config.toml
experts_per_token = 2
hidden_act = "squared_relu"
normalize_top_k = false
n_groups = 8
tie_word_embeddings = false
Below are experts of layer 4 (counted from 0) of a mixture-of-experts language model. Rows are named up (a neuron's input weights, with its number) and show model dimensions 0-127. Each number is 500 + 25 x the weight over its row's rms, rounded and kept within 0 to 999. Numbers have three digits each.
Before each expert's rows: "comes after" lists some tokens at least twice as common just before its tokens as in all text. This comes from a sample of Wikipedia text that the model never trained on. Tokens count by the router's weight.

# expert 0
comes after: "-", " is", " was", " to", " (", " with"
up2:535503528522521489488534468500539457466526508495476484463448457482453479510497502526461523524499487504502467506505522543474518495517506504521513451523508518555442523500493534507533542551522518460516527496512501514475463504516552513537480493465471507558491455489487492510524504498501520496496523486433510472473477487516524500514460463500510505504484505512490500493482524511507501484519
up3:497488503523540522504459485477512478520508519510483508462473502500521507494501519512445519483484496508528502494534478535482517517540492429517485499476505488460489461502466479518465503476554502527510500513520514449544486485478493497498505458492488507519538483507517525497483464484583576478536508485503516488507521529479467509489550480502474480494536542528499537497502497483515486506470
up4:564527472473476560494489489507518487458481491468510533505558535502499467500512508529520505499520459462532492536491445491520488508505480499454470504535519500509496523545527521499531496487483500481526502485485519505477499526488516517509505514521558467502448531491551477560524485499538489470508514500512553512476489459482474497499501540498524498476491498532502491508545499484511488495525

# expert 11
comes after: " |", " he", " He", " and", ";", " O"
up19:515535475493520544481489527521534533463499519503455533487537495501496513490481519495506487495483479484468487500520466531495529519432480489498486449496532483544527482524527502488530495487539531537517536485516496468536514501443519512500462487441521502479461499498521495528481486509521539496490484500523482501535443510456492516450486482503511491522556454513478496508481509525514503480519
up20:560493509478518505467501527524551489521519490500509486497516533524480509532477506513454529480460474540472458501486516507502506493508485484509517458533511490492492475514504502516526502483558531469508543504512477493522516465473482472493521544485470469554507485517501454517491482442508501507506520520492515537478503521502551498508525488493456430533528464545522470517502498502463499521492
up21:494518507491544511521488508475558516459530529492489490500503506501490493501531489500485457562502512552490493492493487502489519528496537504524499504529450510500485517467476496504533500527527534530512483466520500503482535516493507544537510564492489473502507504487486501519480497515525446548518476491475482533520477537498454498561494478431489497518484519550452515511496533506529482484515

# expert 7
comes after: " the", " S", " in", " for", " to", "|"
up53:489540496508545503545504463497501488466481528497499512498515493532518511504479506545451481512499486515489492477515523528514525545529502444497471448512560462504477494501490521524506496522531533491537468472535496489547509431529492524457528484473497492515492446502528492491477502502514485507460506528475520467549521489497511482488483504489451519532497487503454483505519494481466457498504
up54:493477495504493453496484486508537541503463481507525536491495532498461516529487563529539513451501500513463485542472508481507535516482513492486501500523481491513537447496508536510501517460496511494501511452500463527505545515511526507557520509499508506533502495535446525542482474428534512476524498514474488475466482507514468509535494501499483518513475503530506452493465478491481491475516
up55:494562485514505531521475505463509486472491499493453528494475525482485500483491503499464523505509485474516491525507508510523520509490452519494507526492498511564498466512507543473475508501501490503542489522491495484535527483459510551514454505479542562526479458486492497530516520480514536459496491489494540473489518514517493528540533552490481487498541488496441512463477546498466531501516

# expert 4
comes after: ".", "s.", ",", " that", ").", "es."
up37:510490475504485514463521481513519515466486528493483498500484476547553504493505474512526508512483495500471501524539498484511537528515533537465457484556476508535506504502541504524480511506488518439559483495499467502505479477516502518513514483491492527497456553487548472513465492483483493540538562471479497451504543511484472488499520515494494501518491479465470492483503501452507551478522
up38:480491487471568486492505466513468526510437444486505476480487488477501507514517553510464510526492513503503504446498521488526538520529484486506530530508484501481473509520533526509471504536464571485506470473500519547502483453451470479467498505510500526474467491490503533502502520519480484527519498469471503472475474530500478492517529510505522506519470464498534489510514548489476491521534
up39:518467491563491544455488485529541468522542436525511509491491485506521486526507501469479509468502534527463522536497515482472529527532461507508525526464541488513484471513523526502519502478521513478505538489554469479517514511506514506508503500503478516488442486514497515483466557476522502485493498445457467497520523533538549491502494514492491526521472481497478516464482495490494510493484

# expert 9
comes after: "\n", "ed", "-", "|", "ated", "=="
up17:507536500510496483522520458517511523495452486485485518505480473497455480550521499499513463501504497483483488449486511488521555515510505483496435466500497565523415489488507486469522500527494496520485466525488522529461488499527513480530512524484484501497478480473492459489507498530524470472499470491435499462497491478496492497512505491490522506519523506537505477495428481490461532493482
up18:520558476472539536466463493459517482501460471468532545474470509492515529525512500502490517499497468528528482446504517488510484463454545497488520497520492509501493497519520535494470509499508494490524502529510515499513520495474541490477507519498539541502508469506502489525487514454506490449514519535533498492481564496499456495492451490493497469483509471546452523464524486482492480489546
up19:516471513522520484485531516544480471476511478463510495492474493502502492477494542533509432499496505481501515433464522510494516464480491472455518516511506537507441490499516496525477474475474478462514530494480503496475496522515500506498518507464530480501487475499489511516484487492520485516471526513483472498427531580536554498493527533481521547525481481498507491493511502478539510516537